{
  "n_layer": 9,
  "d_model": 384,
  "n_experts": 64,
  "experts_per_token": 4,
  "d_expert": 112,
  "d_shared_expert": 0,
  "activation": "squared_relu",
  "moe_layers": [0, 1, 2, 3, 4, 5, 6, 7, 8],
  "router_score": "softmax",
  "normalize_top_k": true,
  "routed_scale": 1.0,
  "balance_loss": 0.00579,
  "balance_bias": false,
  "router_noise": 0.1,
  "n_groups": 4,
  "groups_per_token": 3,
  "init_std_router": 0.00772,
  "lr_router": 0.000601,
  "n_head": 6,
  "n_kv_head": 6,
  "head_dim": 64,
  "vocab_size": 32000,
  "norm": "rmsnorm",
  "norm_place": "pre",
  "norm_eps": 1e-05,
  "positions": "rope",
  "rope_base": 10000.0,
  "rope_fraction": 1.0,
  "qk_norm": true,
  "attn_scale": 0.13,
  "tie_embeddings": false,
  "parallel_block": true,
  "extras": ["capped logits"],
  "init": "normal",
  "init_std_qkv": 0.0175,
  "init_std_o": 0.0,
  "init_std_up": 0.0175,
  "init_std_down": 0.0,
  "optimizer": "adamw",
  "lr": 0.00143,
  "lr_mult_o": 0.7,
  "beta1": 0.95,
  "beta2": 0.95,
  "lr_head": 0.00336,
  "warmup_steps": 339,
  "schedule": "wsd",
  "decay_fraction": 0.643,
  "decay_shape": "linear",
  "final_lr_fraction": 0.05,
  "batch_tokens": 65536,
  "seq_len": 512,
  "doc_mask": true,
  "train_tokens": 283300000,
  "steps": 4323,
  "dataset": "wikipedia_en"
}
Below are experts of layer 3 (counted from 0) of a mixture-of-experts language model. Rows are named router (the router's row for the expert), down (a neuron's output weights, with its number) and show model dimensions 192-255. Each number is 128 + 24 x the weight over its row's rms, rounded and kept within 0 to 255.
Before each expert's rows: "raises" lists some tokens whose logits its average output raises strongly, later layers aside; "comes before" lists some tokens at least twice as common just after its tokens as in all text. This comes from a sample of Wikipedia text that the model never trained on. Tokens count by the router's weight.

# expert 0
raises: ".", ",", " in", " and", " for", " named"
comes before: ",", " and", ".", " of", " in", " were"
router [151 140 162 125  97  92 120 111 125 142 148 120  93 117 122  98 141 121 102 157 114 103  69 112 135 128 126 102 104 125 122  91 143  82 135 138 140 165 167 119 107 121 106 131 121 119 156 162 112 161 111  86 123 151  92 124  99 117 139 137 136 147  91 156]
down0 [145 132 141 150 115 130 142 136 131 107 140 143 120 128 159 153  91 155  89 136 109 137 179 113  82 122  85 118 165 127 131 122 102 154 156 123 157  76 113 176 140  88 144 103 127 130 101 105 114 117 138  83 104 138 138 105  76 146 120 112 110  97 113 148]
down1 [152 110 112 114 160  91  90 121  85 137 146 136 162 106  95 152 135 131 124 102 134 166 127 170 104 133 112 152 149 179 125 108  81 146 120 137 150 135  40 160 127  85 153 114 107 128 106 133 129 126 115  91 104 140 152 167 145 114 132 148 120 117 138 126]
down2 [127  98 119 116 110 111 116  83 147 105 125 112 131 112 148 106 163 132 134 147 146 131 138 108  82 133 145 102  46 101  79 119 154  92 118 119 174 119 148 120 111 155  89 172  79 105 141 117 147 118 163 140 135 106 100 137  92 120 114 100  96 131 110  91]
down3 [102  75 128 101 142 155 107 138  70 118 141 106 152 136 140 126 109 101 125  93 125 157 132 114 106 110 139 112 130  69 140  94 118 133 108 180 116 119 117 142 134 112 136 148 145 155 109 124 111 135 145 164 105 115 109  89 108 128 123 141 138 187 101 138]
down4 [108 114 126  95 155 121 145 104 107 120 128 108  98 103 107 114 108 112  85 138  54 149 118 147 104 103  83 124 131 144 103 104 148 159 133 132 156 150 113  93 116 121 123 116 127  87 116 135 172 157 116 148 145 122  97 130 110 110 129  95 116  93 142 120]
down5 [151 145 159 105 178 112 136 178 112 111 160  95 141 131 112 109 146 134 131 120 120 102 121 152 151 127 136 104 140  91 152 120 134 112 135 135 115 116 137 116 109 119 185 126 190 133 133  84 139 121  78  94 107 134 100 149 127 141 137 150 145 134 119 137]
down6 [120 133 108 166 116 129 151 115 142  88 104 143 153 151  94 105 145 108 149  75 177  95 145 112  90 159 132 126 109 133 129 118 196 158  94 128 116 148 131  94 105 126 138 130 148 102 131  77  63 158 159 137 111 100 154 140 149  96 111 117 164 136 131 128]
down7 [149 111 134 123 143 114 110  74 108 101 126  93 104 134 126 131 127 135 137 177  80 134 122 119 106  96 101 171 113 154 141 164 124 155 175 143  86 103  86  89 110 123 103 126  70 143 135 115 197 158 159 133 119 114 137 102 154 101 105 119  74 115 124 129]
down8 [134 119 132  96 119 118 156 123 163 149 119 141  95 158 130 144 177 156 110 112 111 141 124 143 103 149 139 111 101 163 149 100 102 147 156 142 119 132  95 146 123  72 143 136 134 106 144 104 143  94 104 155 108 134 109 135 117 117 106  83 135 152 144 117]
down9 [154 108  88 137 131 127 101 117 102 136  95  66  94 148 134  90 159 128 153  91 152 123 107 105 146 154 121 127 113 132 118 133 129 123 152 155  98  83  95 162 142 152 156 117 112 150 108 151 174 136 124  71 121 142 154 128 102 129 137 134 127 106 121 167]
down10 [182 132 129  91 132  60 128  94 136  98 117 125 132 138  84 129 142 169 146 144 143 119 160 147 152 156 138 119 130 102 138 176 135 131 137 141  94 154 120 124 133 111 144 130 109 134 149 129 182 133 153 171 101 122  95 159 142 106 111 104 146 104 134 147]
down11 [137  84 151 151 163 103 119 105 155 148  90  88 171 141 116 132 116 154 133  72 122 124 116 154 125 150 155  91 108 139 114 138 102 123 117  99 144 164 131 141 156 118 155 129 162 162 147 123 123 116 125  96 140 150 101 146 124  94 143 150 101 141 162  96]
down12 [131 105 148 115 127 151 116 132 104 132 124 151 114 125 145 139 118 165  97 110 137 137 119 149 135  97 118 179 151  77 128 143 110 114 114 115 139 113  66 152 105 106 185 129 113 143 150 104 117  87 161  94 139 102 151 120 135 137 109 122 128 122 155 153]
down13 [121  75 156 152 111 127 127 140 105 124 154 103 160 122 138 185 124  98 131 144 134 146 101  96 124 102 132 117 125 167 139 134 129 133 122 129 133 148  68 131 105 148 170 104 105  97 127 128 139 144 132 131 162 127 122 109 202  97 127 115 138 123  73 125]
down14 [113 102 143 121 107 155 118  95 135 121 111 120 126 147 145 156  65 104 125  69 106 131 156 110 130 100 155  93 103 107 127  96 112 113  91 121 104 145 149 142 127 111 118 150 101 108  64 147 127 113 123 117 162 126 138 137 153 109 163 113  74 128 133 126]
down15 [120 135 181  94 132 112 135  98 163 153 130 108 126 157 152 146 106 117 114 127 123 142 177 163 119 144 124 150 141 120 178 118 125 127 147 102 142 115 132 125 139 122 113 114 132 161 109 137 201 120 131 113 135 137  99 122 157  97 147 159 111 119 119 148]
down16 [128 121 129 169 154 157  94 121 143 127 162 126 140 122  96 142 103 155 161 114 103 117  91  62 137 149 120 134 122 113 106 126 166 109 156 104 141 143  92 150 126 115 159 106 173 100 117 141 138 148  89 125 119 129 115 184 121 138 136  85 123 122 137 125]
down17 [152  89 121 128 150 128 113 116  97 135 122 104 112 162 149  99 146 130 175 102 127 127 126 165 139 124 121 155 127 124 183 139 138 135 141 150  97 150 119 157 103 111 144 161 163 111  93 152 129 158 119  99  79  96 121 121 144  97 139 141  92 154  60 133]
down18 [173 155 121 128 159 144 158 152 142 129 160 107 160 148 166 151  96 107 106 140 125 122 137 113 146 143 106 119 164 180 149 153 161 140 118 119  89 105 131 129  99 109 123 114 133 156  65 135 156 165 155 118 136 140  95 111 143 107 131 168 156 134 132 134]
down19 [105 148  91 166 115 128 146 140 148 112 112 139 112 153 101 128 131 156  89 138  80 156 125 151  95 109 139 131 158 122 125 112 102 145 146 144 123 116 121  97  98 127 125 111 138 148  99 137 148 173 153 150 103 113  69 122 140  83 135 137  99 136 108 180]
down20 [ 92  88 113 180 132 118 144 111 129 135 118 116 101 119 121 113 105 138 107 127 146 135 147 107 121 154 132  83 193  99 120 132 151 142 124 150 117 149 130 175 188  81  72 153 111 130 131 106 135  74  98 128 131 100 129 146 145 109 133 130 122 147 135 127]
down21 [110 125 120 113 127 166 151 133 121 106 125 139 168 116 103  94 140 123 149 171 102 126 122  88 169 109 111 154 160 158 156 162 169 171 153 126 120 147  98 153 145 147 128 103  96  95 142 171 100 120 160 167 138 125  96 163  92 131  91 181  94 125 166 120]
down22 [110 131 181 120  70 156 125 107  79 137 121 144 129 131 108 127 138 130 123 146 135 120  99 147 111 120 154 141 124 155 116 143 137 118 115 144 133 130 150 115 150 142 130 120 102 127 144 150 108 110 121 125 138 154 193 132 128 130 117 129  91 137 148 163]
down23 [149 131 131 171 120 130 113 160 103 113 117 131 165 130 129  63 128 166 174 153 139 146 104 161 143 119 118 110 107 151 149 108 101  97 148 137 100 122  93 154 105 108 119 134 125 123 194 116 136 149  93 132 158 145 147 160 107 158  82 182 138 148 148 120]
down24 [135 130 175 129 125  94 154 156 125 122 164  96 134 125 171 129 105 131 144 146 122 122 193 138 150 164  88 128 139  99 117 132 114 115 130 131  79 123 143  83 141 138 108 133 158 154  66 149 147 145 161 148 117 119  72 133  95 117 122 120 125 165 110  81]
down25 [111 103 136  81 101  96 106 131 101 131  88 162 183 107 124 126 138 161 154 110 179 140 149 146 123 129  96 123 129 143 104 118 127 142  99 109 150 104  67 139 147 121 136 147 119 104 111 166  98 109 121 121  99 134 152 137 121 127 134 136 126 127 112 138]
down26 [136 143 148 113 129 146 111 129 165 110 100 125 173 119 109 109 149 139 125 126 125 128 109 134 136 122 131 152  99 154 110 123 118 136 156 129 112 146 102 119 133 177 123 116 117 122 146  98 124 136 168 136 104 100 134 135 119 120 116  95 126 148 135  92]
down27 [102 157 131 128 118 107 135 136 123 100 167 135 162 114 140 145 146  72 138 175 112 164 132 123 165 101  85 115 142 124 147 140 153 175 130 166  95 121 133  92 145 134  89 107  71 176 147 121 173  84 156 118  81 160  76 123 162  94 130 174 101  99 155 146]
down28 [ 59  98  93 142 112 110 166 127 139 144 156 100 143 137 116  91 114 168 140 131  95 157 110  86 122 132 178 116 132 148 107 158 129 181 150 106  84 155 113 114 147 149  86  95 130 137 116 162 151 117 157 136 167 157 124 100 128 112 138 141 126 127 132 136]
down29 [131 146 154  88 159 189 102 135 108 147 152 158 123 114 141 162  94 130 105  94 134 102 164 108 103 116 139 130 126  79 126  62 132 122  87 127 117 108 119 150 141 119 146 134 149 133  97  86 117 116 112 139 102 118 138 108 132 151 143 127 151 155 121 157]
down30 [130 163 137 121 138 155 116 169 153 143 132 113 143 140 153 126 138 118 126 117 137  96 185 150 147 132 118 112 146  65 150 130 101 134 120 140 146 130 123 189 118 110 157 112 105 132 106 118 127 155 130 119  95 116 126  87 119 155 139 131 134 145 121 144]
down31 [136 169 126 151 119 152 134 142 122 146 131 125 132 121 145 136 136 150 145 130 103 142 137 103 136 141 130 115  93 180 113 126 132 192 177 163 147 131 101 131 108 139 137 133 147 122 108 130 101 121 184 125 134 132 133 176 111 120 123 161 116 117 150 108]
down32 [126 135 128  95 121 137 120 146 114 118  87 181 128 110 127 116 156 148 119 140 169 113 153 151 104 103 124 125 138 166 167 105 134 107 107 141 115 101 130 112 124  83 129  53 165 107 116 123 126 123 131 154 117 132 130 129 130 128 179 140 136 124 149 135]
down33 [123 148 147 170 128 118 124 166 165 134 132 129 147 110 147  95 148 132 122 114 157  90 202 116  87 160 121 126  76 133 148 145  83 164 170  96 158 113 118 149 129  95 139 129 127 161 135  93 177 164  64 146  88 133 103 126 123 160 145 145 144  98 134 157]
down34 [102 112 141 176 131 100 145 173 125 140 127 146 159 154  89 125 171 117 107 107 160 128 104 125 126 103 168 117 114 137  80  87 107 143 134 141  91  84 156 100 103 115 145 162 140 168 162 141 154 150 119 174 160 148 110 130 103 120 107 117 151 141 105 187]
down35 [138 128 112 115 106 141 116 151 140 131 121 123 154 111 108 118 146 171 138 138  90 104 140 115 114 123 163 133 162 125 140  91 143 141 115 152 116 154  99 116 106 127 159 121  90 122 162 134 130 170 153 127 159 108  67 173 151 113 120 154 182 103 178 104]
down36 [162 136 131 147 134 119 149 160 102  63 135 108 132 103 124 133 139 141 142 106  79 131 119  92 128 102  80 115 136 106  78  90 115 105 137  98 171 135 108 133 137 102 120 161 122 121 108 118 140 117  89 121 153 146 123  61 128  64 132 134  83 128 168 108]
down37 [154 119 178 167 107 122 197 113 157 116 150 158 113 153  98  92 129 104 163 142 132 130 139 159 137 144 120 160 171 138 124 164 116 162 168 115 123 153  78 130 126 113 121  87 162 124  88 170 143 120 131  89 144 142 122 129 139 106 130 146 123 146 111 157]
down38 [148 125 106 130 134  93 149 149 110  77 125  99 157 112 126  95 136 142 127 125  92 134 130 153 120 126 121 113 135 152 152 100  86 145  76 128 128 141 100 152 117  93 166 141 134 144 168 129  52 189 117 163 165 108 147 159 118 126 142 110 124 139 166 152]
down39 [ 55 113 178  67 124 124 107 145 123 142 120 135 152 170 111 123  91 104 140  79 124 108 109 124 112 104  75 123  91 120 113 126  95 106  96 128 143 113 146  73 136 133 124 140 119 147 130 122 145 143 157 137  92  99 135 165  88 149 136 109 106 149 114 124]
down40 [ 92 104  96 114  87  92  79 160  98 115 110 121 102 134  71 110 129 139 111 173 128  97 124 125 106 127 111 112 133 127 127  93 139 142 154 170 132 131 155 173 142 147 115 165 117 145 162 135  99  94 138 143 105 110 153 112 132 143 132 126 111  55 142 134]
down41 [143 137 102 167 127 106 126 116 201 102 128 171 116 109  71  86 161 102 175  73  78 130 173 105  98  93  79 117 136 148  99 111 143 135 107 137 117 101 128 137 126 124 110 144 139  95 110 128 163 139 125 118 113 177 136 132 138 139 146 134  80 103 140 137]
down42 [ 82  99 105 103 126 107 125 128 144 131 133 133  81 104 108 153 184 115 125 102 104 115 160 146 168 141 134 137 120 114 168 103 114 113 161 109 149 156 134 137 168 168  87 165 106  81 140 130 164 121 178 141 187 103 120 123 153 111  73 119 156 125 153 150]
down43 [137 103 150 154 141 100 145 123 111 122 140 143 132 148 129 141 123 142 121 142 141 157 117 142 154 143 160  84 136 138 106 130 121 112 157 133 137 168 111 133 145 130 120 123 122  97 127 101 131  96 115 155 138  93 143 154 137  78 149 144 126  95 114 143]
down44 [166 107  81 173 134  99 135 166 141 144 121 136 137 154 160 112 121 184 133 105 105 136 108 126 119 158 134 142 129 136 140 132  90 123 149 138  89 136 100 129  95 141 150 119 148  90  87  73 169 167 160 122 157 135 102 126 150 152 108 172 115 163 125 123]
down45 [115 106 142 108  99 142 129 101  96 131 108  98 120 114 128 145 111 104 105  89 102 126 136 102 103 180 132 119 115 127  99 128  69 105  98 121 123 126 122 129 149 110 139  88 173  97 117 135 126 129 119 123 152  83 125 110 124 135 135 142 167 109 132  95]
down46 [145 117 138 119 119  83 113 129 121 113 150  95 128 136 136 130 189 133 121 119  80 176 130  80 153 106 130 111 155  98 158 140 162 142 104 115 142 113  99 146 161  92 120 112 156 122 155 165 157 120 131 109 167 124  93 158 122 169 159 143 112  94 160 109]